Below are experts of layer 7 (counted from 0) of a mixture-of-experts language model. Rows are named router (the router's row for the expert), up (a neuron's input weights, with its number) and show model dimensions 0-223. Each number is 500 + 50 x the weight over its row's rms, rounded and kept within 0 to 999. Numbers have three digits each.
Before each expert's rows: "mostly gets" lists some tokens that are sent to it at least half of the time. This comes from a sample of Wikipedia text that the model never trained on.

# expert 3
mostly gets: " from", " on", " with", " was", " had", " is"
router:477416518548543557503503515470500482615530533586535467504402518431574545586499478578498484520503519516498556537543457468561519497502388506512544496429501422534485444584484497476482466527506490502461545491408481543546487491489567473473447512573442557510374566451480464464451537490560442486478414473451501462446546460510547493544427461509497510554494503541508477520478450506465367545473407495473484353538494450591567518573539486527514515496521617483487560584407481427518482478495542512503710472516511541517470420528486561527505415490573533404509453502450483483517514536451533439584457488486465445582476405520445460512368480465516566597504423446520505465569497494446513515407
up0:559508450458502542474538529528504450471395609500636514479479527515510549475577516519496470470515588506499407421398540522494605564502422491577454521544457540520408501367507514460453545541468495404501495479539521472489455448592518567529512621571457527435502501548543521555462503550505498553506384489526466473475484503457466564506614404479471510574578453517448554514510508523525453514506568556467506538500506555592481447515467505547473495584553510478500517511523476523550517459516523580418453599602449515438521518543516538474511514493464542429431507549486496473510547429526522582549379489560464630432410482517587454471479553443492549595523500553433459422487430456564508433526
up1:580563436432507419503477541549464416555616457443587528507570508599475478563432504498522486522440496414465567488521451551637572499493475537447514549469530453550453454621455487558479559469489499466493536440550546508457523523475556464496553524383507534437611456531532423507460557542438520459461563483602509498482548472463510481508517466447426584508434477553522478416638463433508447537507462513448487493564484521509569455462587507530516495501592519482424500542554506469527475491451536522592504443467411492538593544506588519546493504511516542475503461591552438547541494528442506528398532426464492496454566534476343487431439515501522490543582535471403465527467483442442509546505
up2:388402534451379541547505527570485509431414512458479519525469504491478562581524433544518453466521448398418514449443407363541453407437431459556516531415490558500438399437487467562487577518479556485454491482484391481514582448459506554530529553456538551495527443490464482563500467502509443473550471509602496503538547440439557488465542537504519593553473440545526516482514538487474498532463530469563485468466491479518496518552486428500565529398495514534460464460505454478522464447446501478508436500457457536510515500545610531531479539449541544541546508453567574411562572498406487406534440565480423487502458474439446488563452546456443498537610489489446563571441516420521418408394
up3:494565475518548594574448610538623515395593483489546540471554454521521449495543522473480479532445516531412435543513473477533494453430450514554588439418489533492584506492615434476473480482481470445606504515516478507454532487494463461494490424412541517487486541522432531535458451435448449542419531502537533526555544474551423469572512619503536495461410501531490424453483546483488600554475466551550528499466505442569538396535462548568560599462542539450605540478556505460449581527457648464425517458470484485558514493447459627421550482523500533461474490478503499598511494505442492491519408515484513452429518568542425487477427548421591502464574537516433445472447503516507507481485
up4:461467484584435487507498479513577515558510507570523500584510425450603497454491523531483426450421510368485430486485318567503470445469530541513475451491488570485496491534464521489513532507502465480571477546531506579503502487461560464502500536394461475525473505473550611476500521558503526489463573480547523525437552514554463401456632458477502551496517491530454451413542554482519499566565397552509455545482510522485551477460567522442390578535409565552480471542520468467461536413551492543443616402509566497621517467471510586472535417520552467506470492443580461514433516534502375541580439568483511536540495486487540436547486415562422430557535539465476456567454562469509462504476
up5:450527591484550433406604440579509468495489486480545426529519495399563463566571485507494447518468520427526512456454450401487451445466525433481491525506543602496520480524548436476444487500593465440510511508491587556519475536484594553471444526458578480567475514482472472512506449505545438666454574555512562473482589469498447478485463391475516571556504423341567534432449522496535489472506458503513502557489578450545499467486520492469474545570513569460485475544467475464631525529484453593484561444490470539506566510446481450404558514423577490453519458506483454555566454500468465615448486476431446500429482499491411479504493423524573538585527511545538553598599510513530472502485
up6:453519482515597473409518537496550495490440520471510511465447485415518538552393445450598527432531526467514475475556539528464457422570515521472502407483479484460499462489442501463569523539523483449367443581478508481448540432507510450562431460448478455482436504510519496592524496544479573491489454533550597460439518574418432442480458500411524440474578397547497518609464482479473419470592485516582469509520497522596523543510464571467377582479558568555500411457491534485521475524453509548420449466545445475561501514510483447468420546460532561529513432595432563462395416510532501483540517468510433416510543495465473520567550492452502555521460531440577416557483379525492514385499
up7:482496551493467505516520574490456492545545462458464515417547424456530556558517414452569507456606466468465533543536473397581470450489466587511546551506472524452516519633531519554497473511572498490550496489638502534472499400603511462420439534488448572456478411444566361393512542485497459529487533528420564553415416450528464448497438585541406445542554488524513599485530551569491495512596481502441571490491475499425541482480461464551526455493575605505499404550523509469502475512490551484537565461509486555425406485569474460479423480551463472461609542479554547542491506441466570552553417456495549514543513512439508537457441457469510524452487519509539451511555575477591561547516
up8:587513428486513572491392527456494501502538514489428427397468531507450544455464422462503486501495523525509385453501495487515505530541460514592468510489486471489464512532528496416436500431585600425491451447413511458537516519454531460517508543505436427549528486570549557495393470518494435523383551530560396540527460558564448525552582544476488479447519493511579577452471512580478497555525473538504516386470470449509476588615519505558440441507573496452578520435476545524546478512458646485468487520483505424420528460564388508403614497488452518445498532400466557537538544508502567483574536453464468603486536552514472600525457551491552575410500436482508477487507492442478518431527
up9:484439479453538606445485534447519488555495473551527484558501490415580472479493518554508535532498446419461512628463552528482500497496400568458534495475424528529542578546535548528544455546503513522573540602568424579480488421456514538608436434481439483476533546548495504463544423517552492544500572528447548469525532519523507471582498482402560549549607489498487575490383449503490484517428567545388487430474460441508409544528502570542447428485516471623586482542385503500502512500468509395472574555508507491548515422434486520513519486438576514447514491453544487515532460555459532493581462511579464501487520551441494539455479443402513431528511566585530415435490458361529557531534
up10:532472457496477508439552457455483484464490546528512529511490564506501558474551545574539539566470425536547604418414555565524511493450520447496446538519482507467434593501490498503543457518520467517509517536479451489437516533445513516431565452428492681587599601513596443462537538474473534506502459525467553461450470509512514505508566445464515386531511568465534551454480474455487528457485488509487502546641564425395529557492497458534552466566475399431390520585458480549445484397456534505375570447525527509493442494498454487562457560493424475526474434455469539520382581492481397453489534583548543431560494510510468552531512466471511489589631527423516490551531493548495455465456
up11:492550560491404536407526488428456491528504547605523477460488497548514562465509478551554560497420504470497498483433372552474536602492518530545480430508515475559505460454463501444469482450514460444422517529478508487503479464491502534480582541535544595590481577527555505474571525462499481525579472489390489521506585481565484477463509456584381476513438494556489444562467514608554542459555359459405412490516450423469519524487515470494484479523435450441488525579538413479521476518477475459503527442391629465531440371529489541426451481437534563532535520497511515504462452539402414476481622562556463487480503591558472377548528458532461545522516512535501546477462468446508418514437
up12:557394452470484598501512416442438472479484560542509466477478502587602598469476477458511420592486474527533589494540503507485492394503406477589405502447555519461541509433507503514518506460493403502546420550460405542472451513570556518500516430596472498522498557594500493455506489534427512551481390508489595570412499468462521477390512513457520514471507390488486544429437493461520529425530517546459517422561597545555457501447563518515493495521502583510562524457582530444520464584429562397493442466481433497422509507507542524530520485602574506372478514463538433417446446462455480508500467486455520487513436443468541512481473501551526498549526448531513538473505481443394474509627
up13:573557545515463451543424443495531437450406425537508468517498440529574617471421415467506559492480558511502531427557506561489529482517558419450459447492406514511615535540476439442579458504500438457481504486507404454495512440506514500569521572480483484487509514596494478505491555440436373432543469493458600553512525445432576467475480499515535482517511491570589539551482506476478511593493442516527586475505546426578506569468498491472398502507500473619424475456447547432536430506438531489494509427486505524512548534529572554647577439485533523379509468453455510494505485586464466441459442519540471592570424582506577488549489509529510551456523499459461461453445533518405475456590

# expert 2
mostly gets: " N", " P", " M", " D", "g", " C"
router:475563503577426468408466573451490532456434384462542561420438585539496471567405483542501633584449433483471507447417471472468460457522475502487542424446535474488443470454606497450498496502521447493541525581545478579445571513504422546467484528501525496493466465487547498482509496347455462431468601500446427479549522468436578405455521457490494467507497440505512481536495576500434450486628511476562539478444515544532444504439503513459491484420444438453517516445486550471538468459502534519502562455467456492441444433454534462599491487451512417489471568556436505533501549557482472440590537468489471466500498477516522525499456573592561437436556557454629635410489472432503519514471
up0:433581484559494458509528510544493543598518571466476528514510509525502510498515526400437541463466461563438485505452513549525416525454440437430513531493537471519457593469466454437429546484640418551495483556501463510477502448554536562570487565561563544446533522551627416504558511526439448463507461527526483455492504541466577511429550438477523432485502468511464509449516442438424539458502467465471412468551433491486508466531542390475473491518525515552544583482486534481459448563531503573405437494464490479348501566565581570570518521469545476482512526420417550519464435559542448413652464435509426479560458522551564541514434506499409542418454543578496470447535598526575468483485
up1:426509565469400520507502551435487534570522539516389509460574507507530527470478513489529499562570466554521516504604447439495570487453501547565479467393522519586499438556433492494476555367545477506551513462457500471560473439527591481534467536457466471436537531443510437486499438467537420494514491468561464418505559525439482429470573568451548525493557452473474483492521506523448506517562514398489540371531486492477473481565510438430395555566495463495562438416453518482536441520493565487526535463484477423410494487501497512431560528608495475508518480600554535578460477401451493611522494489548450439506454603575533430430442527472523430617434468569558536369491539453484562477516
up2:533476462547477450404572511424511541485539509399510494486498536530471447565481457473539479506534462528513499455487458501544444495606498518490628500454496496595383465461447507609568500508494419451557508482407543554423453535413502549440504637498560512426514566503447404505464487416484430551566542428463438496519538456522426485572451455439402486425579502456452518548509437536537466572561544505616492562487502463511419546615442516507531521450481447553499528645445483526489516569444545552455412536483468478395474493440481493509528525514498508509422516591465474550497537477551434570513551525517526543552546553458483530482553416477491561417472467542533532484585552468529535476445
up3:479483512462425421495517429480505496559498433561540645461538420535601443504497590549513528553475395483461438511508549530475505518495614518555521485520532543527457543488517460436551596440523429520598446455481445493510564539619512532534478601510503516467555600557503448438388530490403475534526505519449519535551563446422501478453404556510566545502532512521564509592507561405455496450493555507511471444496482534500497470444475453486525503486460497526523492644468475516479556456556529512516555541484593542450530462520516469582556508457529508509558507580498477480581474423522495447575517484452541502632448437576472433424521483512557589483391578471507584469507439509440497529585
up4:494535434541446507561450557487466543591494487434484536562512443496474552628494438486443540468515512523462472506506580590418484442498553479449518448529513489494423476499547523504521582459537486555486565456446473581481436483380475516454502481512528545524477459572492446475502459447472489473483448468541404423553465597411494540533479606448485572423575459501431488482443490558462480495503476548535517506473506445574520496567564497485469534572494466501413527522532410582421508531437485451517474392513521601564535546562560448597431479600524389478508524440577452634461471422514661515538534519463506462488509420510491461515504496494528543516491542433463608475560574470524522596467
up5:575454518525533501458506466529534425401473547462574436416576601448444459534471469519523527455482517524530493504452465458515541491473545482589595460472543486531522452486575535525494474525534564532539515605538427550358530481506486560525440585494464526541448514427419476560556529503505536538589533481423589534555415508526366468543563476399498381486570419497471518526426452527516491492503500445542544534575510492504413481487530564470520519459444419600526485430576575522459456524558468482430483505429548499412570425463509607562582392546458556505514551420504586461478441549482447444521470464539504456453437510474448480420566528548533478488564499511456456546487420515513487478483
up6:466451505482512476517463556483534402507514404536575603458483471506453486570487454517544562416512585421497425566506366551430461536574454553520495498419469540488449393492513509461439561516430457452552516601547462505468484532520501535562455424475447561478523605517425550434520495483590524498503480542526496473597502575436527489478466448480409435532538500481474500491574490512403456498583464470444493591465574424490520501462507477435507427408513419502476547509435475520446446548379486518482538616560522422477552514532527396475448557430514551465490552466493584526485463505478538464516443451478538551554552532567447604482524453528515516589515531545539606413523514552512424484535
up7:539515486490507474463469522479405480465454483506548500574473486492577499441521569488500479548505568453534540426508484507438429484657573492519519367522490520543579441507571487438437425499539455584454487470495515520556484513482488462432568497424465577520500466530500488497531434415433458513479521586513511465506463515434595521448455421528565501528471497466497534442433621584535390542480551495436484532460541475524490571457501579433524468559520367527618459606533446374550484487497469548424407567494489459590586541504489604536535431487425487559506499477485498528515507480465511516463547489552521519527487457506399463589478512494519483553510389431564556563572422451467556495514
up8:485477523409515529500443458466489433466442533428528515433596490467495468511517593550529537472508502429490585546496439475569505517499484495540492496534512456547489393487528573492585443509449487450378486498417518468468557520526490491482495522416538439467524529423568536547544478450519477534618508416460540519541399413544472419496522519481415489527572467462497401548487534558468481536529467449424442387534487468483481524378493616528525373450480487492519490446564477488569504532496545376473519494600497410434474436436494561466503444473516495495554393536357490568471514538459519459440500481451429510485402487459424521413500469421478412497404424528498485450532468543518523498530
up9:441479509595436459446529436527568566477396458521448471474510413407581519500528524455538520471415441526479434542569420506448464484583546507566485533513607540453575558504537490533483530461428486558458526534556568540481473609401486482540479558509547396544485512577487507475491452449506543498521454542558498525498517585477468519475470519516432451524494457545449494482525504507428520517480511455492539536514600404540491354491482501449494446498457513522563611565439536457525477467519539550464496564501428444558447523462506392442485465645480570455525585511540591506541509560501393479370529545486483521424526470490420477515432570567509536538479536448503457596559555535482487586447
up10:510447493475515439484429541594575536478448366565538454507497374541504498484436474481470559494494462448504463560551513372447471456522504533515462507464553509378431457491501521598497547455573493520399563469532533433469572439464544443531544546505466510451462425607503532513553439429482560544509522593588468519495448551446474534437501559541467510542477537558532566384492505608494574556464462448450542443440565604447529507458432511471511492551490420496556523394512479437566424541594500501610604489464579584410496460509496535476532555537470495525587481539513495507518506485423452480473592468520586543452532487485520464480458524460449491440529549530463508447543508505525512587498
up11:535497514624529497636455629513480464480566525554589478509552550557475538484421486539626554565471447501554488523441575460502467383431566520500583611602480418508484519457432483468493517514458519532627463485566485463465487530511529567589547541528506441511447547504506469415489541475472587517498534576483491529477529530514516570553495476431455502459432524504427492645478518505446481529502473556493564435555480454515472510486448475451496502597596486444454542531510560376486483424519483515478532507546594504520420462471556423469481469547491537458486489484516527631488474499458514516560505578500569531463503575513576488521622470519515596516481572510431553508490568516445494496440
up12:496563543571420555469451529508649460526507578479545469447446462465520494531561579485498441550572442533488501451500540536506593547446491465512460552467522470459441465544603493558506564545450467507422528523520414441484494507543514466471534488559491486569527493396469497422411555562501465490432404529548456477465445597523586481450444444455451484449515488521488510592541561411534604525396465450419549518454465442525496490460461621479567491464492490420543539492529517441614467443453474528584502445527488470505384534498559561527472443462525464478417457545514476495441546502465492426462494506468413492454397511509449483441463517502518622485328553470516493445485438502498481513524
up13:504506493450476419453501506458522540502481522483504511535508512539442421477374511579521506502525446585515510473534497400530458515409560447524424535534538555574557501425524571494572505505505556541649567402604460534553512394440541585349512453502544548533519535536544528479501527566497473536476485442534438485503485427576539563468427446609458579502469522412572519535556573493476489575530513469470508495499538566548417488494495558422447446486580480545464531519515499510514517574532457509459602537483446481528495533534454439510444537483498549518533374528399492509505600483486492497476440425439471471549515530462563590453531462589581488610463463490549510472493437444388501483477

# expert 0
mostly gets: "ical", "ated", "ity", "ular", " States", "ious"
router:524584406537462493504447485438513527463561471616508477474495539536526534510427461627527486499525346516499509508409487415532485393566413488537465514422539525531493545560523472515500501480500527469547432394457502424517506498354532561532487496547461542478543496463504527433453396529435539457421415478454509508489469507492507545533444561487554573582541519533491525529504560501435539504528536521392503486450500490502492422470550500519419538460506558559450485545543476579509523547498450515440485538507482533633575525470504521502545479461512520473426423458498439555466477496532443513491464492531487388532570500526491514481501593543498425511400514539474469514706631519451403456514
up0:450489460489460415442493525519489517451587450515395561525463418436498515410478459565438505493502488462423621511513487490540426500587486472440396461553382461541547560485485447496379478450469504495398490476473507518462481497550513494487537522508537463423513451454489494431517583517448459512505443427514585404516471508404520435557470408490589493571582432420457454540487533502530551449467454549577526548563400495497501469528488604539553472509610478425374565554551498530432530609473501494457504526577529523486472481508475478522489569466503505505507461537441539532471522487543513484444412510608480506509453523504531523408475446491479505462470380483505519476412499641475448470435
up1:545619532566426480443559458544406500511420486534463454501476500538551573491455472423453534503546520441464499499466405553492474479555534654623512491471467481505509585497554421529402463464547577505457502463543537524444485492428520483501468487559458541559597512459562542387456629550462532545463491473521497424600502471449447457500524520512490468553547512452493508542436426559549519518555376526406564445574498583534523470524435439471530510466510565502501475572489561502501486559455482512412529539486459385460444489540470494488345476467455436560464392523506558492487506468572546509511417487483500507481495483475462543497485549563485474518509477466403549604478530538467472396452
up2:474493587406485516477490551499544477501561504509504464492571487430488457479484444540515507559527409424427500527542547529427454444444572470475545525488479495532433500417403496471454476471540528484492520544501353491480522486587482545486535418512505459506449467553533456486541495417497553512487434447553576490457477457548569468442434473496479504509575475456500606519433447422539534455429530501403496567551616539497397553367482497421453415520470550522544480510495485473605543513528448502445504452448522541487461551489513495529619527439537392491460410544585535574455563524495550593592442443445454467571420536504509574498544519447516484600419532435527423559507553434488459474439
up3:501537515535575528387475588454526419482580516540494441418415506472537438555539579555500450562583376508443457496473557529484527447499547491543484598458506504494520460532464480466573477531515516451475536442563524518529548477591471565493491497488448509463438464431477509449481528427490545506485589482534489577451386467534515444556581603471552563392508582530471543521487538472459479474450512525522518519457515469472496501414531478521452475519515561519535407447560532553652498607441500509480541490502474477569577538433453549416492410539413471448482422446451455479512415580553541481522484466469550467508584508435588594522514509453577471548401519584417467551537486560515518440553
up4:564541545500481474545524491403587625507503424474503513533528506454592446434533499463414481540557490526503518473421512481540509536487560478472437508526501531504480491548509581458574464433415554449536466484569546522456507462506454530466467511626549453402498428581465519461475424504485506465469412550602419553536549511482461542486523551522512491495540500454404476539574446457476519511592563509402360534454578569499468502559519548420505472517479493525494433472532487516557545542505495494536447482573440507517490552431535429539375456463551557414605480526601494466568484464501556491542479554449468579564447571445522512548452542523565489435433404578549539450531541455394558521572
up5:547564472524358559545406457464438509570457529525514511447570468572527524522522491536518582393468547475529523518460452403607501485436491500494487482619449447528536423592483597485472527451542449478516523515420483541528443520460468609512486510506472507522412595451481476489508429582397541540525503492472561526417477468551488410431635524490464475443527510441485416396479576515484500487466453524499589478544453509499394544541463484604473466504522556519570426553552412420477460523520456489409468484402493513531441504448448428528457505482364471474517457394548555440458490492471444454560453495534528544540582527565539506459485492477523497483482503525423499511574525481472487501461
up6:474404507532443486465542435508565471531441523538444490520487445517594541517456481509499559581504569455436473483479477506487518501423374494516487480464529526511508431500440538515500472397437482472550501415574504519508511543510547569461493533457436593466594456440448495437489546455519557496488533468464553542500555518488397465574473525456458460485505523548434520537465477376528514594480462522484417550482525521426500433570454580445430504449418471526424529529619567590537442581446552405519511479424416503527526503554530530515590422429484526451419517540385459399576458434408365468478529526566435544571503475505473582476436463519472481521509475531572486475571512483470443555530
up7:554484487520518432447531429443478478540493466410567543485565497548462465539465478455375521430511425500567498482542378455466507472499537461532452492596537479433422458529466551534402465524486516452500545521659500440489540459482522505488459506526525482464499521528441516411463494430493598597493630499471551544464482537413489487526497397470465576479443463546555526584452533444504443516443527576455573577547480375603524465535522492494468532471505534505381532502402489494457558602484431506546459499545457585483522560553417455515524462520511410469502430430566470462491511542458481480501516519548523539496526491607537466424450515508559542584429527508427566473428578566530532539511
up8:578487478542372492458475456452536478544494445476437426477533388579524556531531540527407470452451510498453578534475525492518419452523521555545536512471515532499559522540423535577480494532496540517591422407427586480502502590476520498548488496523478541522563467539568596504418387599490648482518426522519478506487465536542461541499572507513453533576544490556455537415496505464425499577535412540575546487477485512404407502432531520462414521574491413481433473473434512560527497561542509480427578530547499422521562514481438510475438480510456552481478448533454570451549384502397556551458528502539488541568442533576422453477516521533568499469482538551540519542549456495545389473509
up9:504486478527590506469435597550540538525362563438506461551469557573494505386515495595596491533446451444524500426503471450468553518529468537655542442528497441446554481541496545555565517432405492526509540435498493538465473565499545563535503534521560593517587527505488514453432556484497484466515428494524545471424510529495454504536591539536491500448376426446503556433469454601580434520470500575524488457480496574475495521462499532534450391512451473452582378486552552565478557505508542464529505481471463570460549466445401539428487501518539441472497524436500535440470525521484510547527461517514441498355418554525508484479531490523473441590416550557473524569458490527621492452499
up10:515471516501529487435374479485475438517611444466543521546543457535544439461521415537589430423563404508492478577481453524467584439565448514529498490443381450440558469511453508437438541447588589484515452439465455502463483474454545518395479480543535472492533390504501481477494376418518543476510512535429508488464434497448473560509600519467492540451528418483531415558468477556543517427481432582423482496560532517487510525487524489503456535560509460449435488469424488567430469459550454535583500493623484479641515446498576511414505464457573507498553449608517379543490438528428477537573481539461489509487432500510450519472559522532522584509482485506482492484520536509541565552391
up11:519460473531418626545567500523490398473520458426599446522379483552502519469515532509528509533475474474463473541375511490493446474436491564609537520541490435516500505423515508520501509508495507476579416490443476515628459502573471469452396465446458445559492479466557570480531609430491547472446537602507492532542531554506445566538532532533521461455556506557501581464573480451448522468549524427451494475425430540457499533539418473511541453474531462573527451582423540500538449544499477543503447412511510485678483561540460523526473498486455545490418474437403442457526580418429461543524551609584485504529492471437496539439504488494588562436506593529478535457495532433463519498466
up12:448631422505430633533588494489539477516428484463464512426529495493480565543404491482508519541441431566498582531443405431467454397488645540528379471579516566507515552452520480479501520438465472543466497537469448508517449440512505549403445516414507499471526512491485494620563504453478510557498424533492474392493445469532553416557514602565483455467523529541489473399490562504535433605547480512483563542566581425549498454453448466448496531466550499503449518551541454550504552600522504507545502427515454475508443419465445544526546534498558527561548538541488501426494467559410467514423519540460454534500518439468504436477517549529470486545497569453492533425553501514378455524434
up13:491482499468551525465446479423512531402465516470441474504535464488507495563457396507508362472388433536415498448513520443368485503412523432489443496586486494542492531462466563492514535342491532506632513529498489453523478482449504513489542517462451537512571482498451542368454514533570518496482525535466530506490481542482383509485434527468502529525467478572481560393439405634468553411487510463516528447606528523551484469441550497447528403437449487424419466599481491481424506457467528538444537501482496565595471521518498438435461525528601459487537537598497500482439486523453522489528491504481472478404485559574561521501490461527557507479455541484422581518516455455481527408402

# expert 1
mostly gets: " re", " dis", " la", " work", " po", " un"
router:539498539531491507463509468416457506512479548433435384504553524564482505428477477488412501500474565462560475601559446449546447537523515462496488532498529491467374540471480419541502462495554518435487573432347520494505509433516451460445470507393522471482500560480496459473494584482474511500529510533516452474437493458474523422518569432514529510535514461562354458607508536521482548519466578491507492518469515529468512480425574539456410454501555514509443472514449503565575535503508465493436473504537514494456504442552451604499394465507367503419372479517499579477472419510437484574441499472471568493521507540416468510457552536536631580537464472386472530635557553513517494450400
up0:434450482485511629526451473525461461533478509454522565471521500413427465514428555495469477582452497544410557604495526432480430510458521619446463551548490424568505356448565539445579487394558407548472471514463528517491441494548466445542442498541481539549471516477457448496449487417555438422516516446513524466403458451437506492554431475453526499494512602544537549579414500457523478498526490497522545429467466483549447575509568507466524488416488582476449516554455503478494485359517553475468543516486464575568470605536468509603466464493554537446558487470493437449451506387524412422461514560473506474579570501491472489452475560449500456581486490505487545436414484459584479564492
up1:455498556519411602509447577576467617517493472462550449477463564556523472532518449449494564592544516502454426524488554540510554465482419407405420459482554451501464422537524524445514465469349472486485510468488465500484502451570459560587506449507468480496418483554472571516584486557570514429490555659598587613480507495533485508493625490582547531537452517514407439511478599566481525504528461528506426573502511494510495477434505549492430433479487569484492464428555470574532469521555571466489538544449502443495552484488446521595419506467512549432503423481577438537517547519426507422542455467537544526539534550467484538406507472583550491518526514504506475480522435530549501576437
up2:559565522375541459511543492538544503555529469526453531501536472484558589476468524466397472456416508504576392411470432562415500553508520559562554541549518501533533551440476517481390561484509435496453468492457488479514456504592470490480540539546503489557535465497453498507530448448507516593497504511490465496524479535521554406491486494466576476496524469525404468555477560531401383500479485430519350552376474433454425550449517610490487469492448468638586473460513465473558487485495576475534509532497474538482525546516494576430421521392459483515504491512533525565461563539430485470496427488555617430477468504537442480608595441507507487524439570523567503497429508501466441520381
up3:513597459526480501535465578503558551529489572462524386497519535536524553453475407496378495578550500571484573639467566473553499510543542540425446488482489497557426469495569454460448361467495478495439477529498517564489516615570548558501689517440510476511485470598456506452550469437478541449516466516555519547515513445523486431529462479475425483492536492481455521563496510495428377502476523495465486526492505556466412495520461506459472513516506402521481393484546494494575491524485567497457439467496508465563492501460545463478391483535544427517519433461495543462421536370475477414532545570445545446577411609427484552457546416527459470538465428507571488478501533499466494443517
up4:544512393442512602609462533486440449486569561468569418456534666520542410434474543483547492450538509484482504461531434433543384455513513449570558562546496477482446475454475386507494488571493501515489471484516532514448532580502532390457489440497532553551403496526446485453489517376502555455544569563576536490490482462442511462468498456466540465495448588495498512457460484448495471523495496469564447551596472510501497527470414478517553498444525516458572572405463499442557444541514450548466557528472532535535436501532544518448507425488578475561429517550512558691492468469375465503476496515496493556493594457430478536507518581476468539531474504467549462565470477487455383505527
up5:457466485534502473411442545490505487466486563492447536555451462594530474464514512587509531509485562580451498476582469462497450428485575498450531406518573519579372502636496465417456487452452561448451583469533430521490482441506445525499555489473413533569460512533400454618562534501474536431434459478544405516498470434485599447463566521584386483465615466487453635485458474569542495531453513565473400454461553552541525482410471569547523466524484525553602581493509458594528447476636451524514547501483517523488508500425514466516521489534467553559527452479538455466514529491514443519506523558506468486471505523447493486520480453506432506513456371557559515570474486485404518470495
up6:485417537519539444603532534515494556453518496539531538470505479592546495451439577538593503527552542404599403618501479507541498524417428462516602525479496506468477538464454503535525568570514423395519592504494637533533408484562450534426550464452425602439507480479529557506440480486561538464488509522528446409438591557497578540549547493477494499521440558552429417516537504558435450452475506582421501470526528514511563477490488512509607526544473474468443502532514398546501542537497380507497527460527421521530490553452464536513579484447477541512573410656510453508490461442509504523552476536490479544521571561440530464520521517512478408544518447473503457542635503488521509512478
up7:489453458474498502495566491527492446506527438568600440452496569502507601498428552486477591514504588518460467574468341466522531533507473461459471519539540567529559407421575484422521525463462509431487436620422526588534522430574500469503400449499483601503554480484464454571519506494467524494539419521437614543570424473479474424447484532537508427520532494490500502601423443565464525473493556442462602533506494529487393530484503468440503484512527528478540433532499446536538454397486490546500489482459467441500499585589466471606446457427524535495451478520454520480415531443517588509546475438509464439432588469525511597448411558476505511505490565502509464542475588431469397492473
up8:468541486582467433508525555646435523482542486511541401445544543496525490540444516448547449545433427530545514437427519457511433515485551441557449499430520512425373571499579523520523519433543534540435489474464454526456488460467486481479436525496483492431553469556510576517469537408550493504557438503439536415498491451616453493518536462446437496362508549524475455558466517478519505529369557573523543367505576530538493430557500491374518557481589470618577410460424557495544477533480578532480444468508522574451518539564496506527427523569437527548527565510492513514494512572484506486536519409530517539421480465527497445476468493592481445535454503458466550551529480499567467584422
up9:521490557487517528415498510593498443491469503469576445582466510467422552516498442549498561506451471491492434544473501572457438428492519543602465481483490570539423454431463375500457525576518505445538514466460470538477554509478498437421481502533476543518549604582461540577533482563437431485463495543571544496435493627475534476498456524505492537526421498471456499451525497438513576499540574488487505421479594535503580499560477529484439548498455501466508432480519426443470467561583456600553591397521492433557464442605648609431501472436491459592513444610576557502477545382517510550583541491432483451495490509569519485516439448502551429524532450481508457511425539558525488482515
up10:414436480529474487477571533505529584551515552642549466512470541505591509571526518467539566569472529664546523473529566467621475495481376453472544506501480511464570439542456469531474532469481506449584454553420554445501540573390463492531441475483472593486465524451481449503490469556545489409534513527628447521505473562536543454361446512491447503536534527566528454501552434544451518455505500410503490501546580486574459390462508493495455517603479469471498532477580509511468534496460502545410477418511553558474552497516420407470512551541449450534477478480461510421628542500535501435547500520522548479487511482485465460553499421569483527592543485494489483462501464622476488402471
up11:509497488477430608465543558463527505531518499524444435513464470426465534508507520500472593604511522575458478430482462562570569547605512526493562536531486442498541461562547471509460447503501508544483374521502427458443434535499575494444370511513518528510470478420467494486515459559433446452504626513514540515468453540527577519507507529611519496473529481455492481553394409464517547563490428483418574557466562456479535497506463561562473470484484576501446432491533540548510437465496500513466482487485394529488556507468494603460527451531501513465430444421429488520459501570432498653492498436517435354506417487466452478557526492445480532591487535541372477510503594446514579483607
up12:506438531621457497466529537534479535497393510461592492468504615507492479496525470528424452542476526473479559598612528457453456444441509437603566472395467538496429555513450464527491468442478472486586529436513574576507525469485516430438513542549497433527397460528478457559491508533528434529434529584542503499401533585493496504528411496496525544504488542558381500547547465387395513549473457483492482568530582507533538488479407508420444397573469519505497528488465537486563510477519534493440488443521504386495457498425440457463505467478407503570431502544543582459509536478528483563450542429406453524571440595545464479495455470461591485533572377514456570478499536513487530505518
up13:534434475468484511498496539523491538541520432462458480493514467527499467545488431478435513480486397489528469476553507511577510451449596445479475508475443613468519503398592485444530512362500531514456508435443500494498486484563463566461475393503636543446506489490481622500473578530440486569505544448421500434453552499406548492592500489467490518536532444504411419520480551441370527546435378492463406508479520520497569493403531527553482451512545572465457491547441485579454479513510481532526480486491532468538453599536655545443507399462541573472514544509464511508461460507567532514526561483480591517517500501532478399528646491569474513530521594453507485425462581542508439496500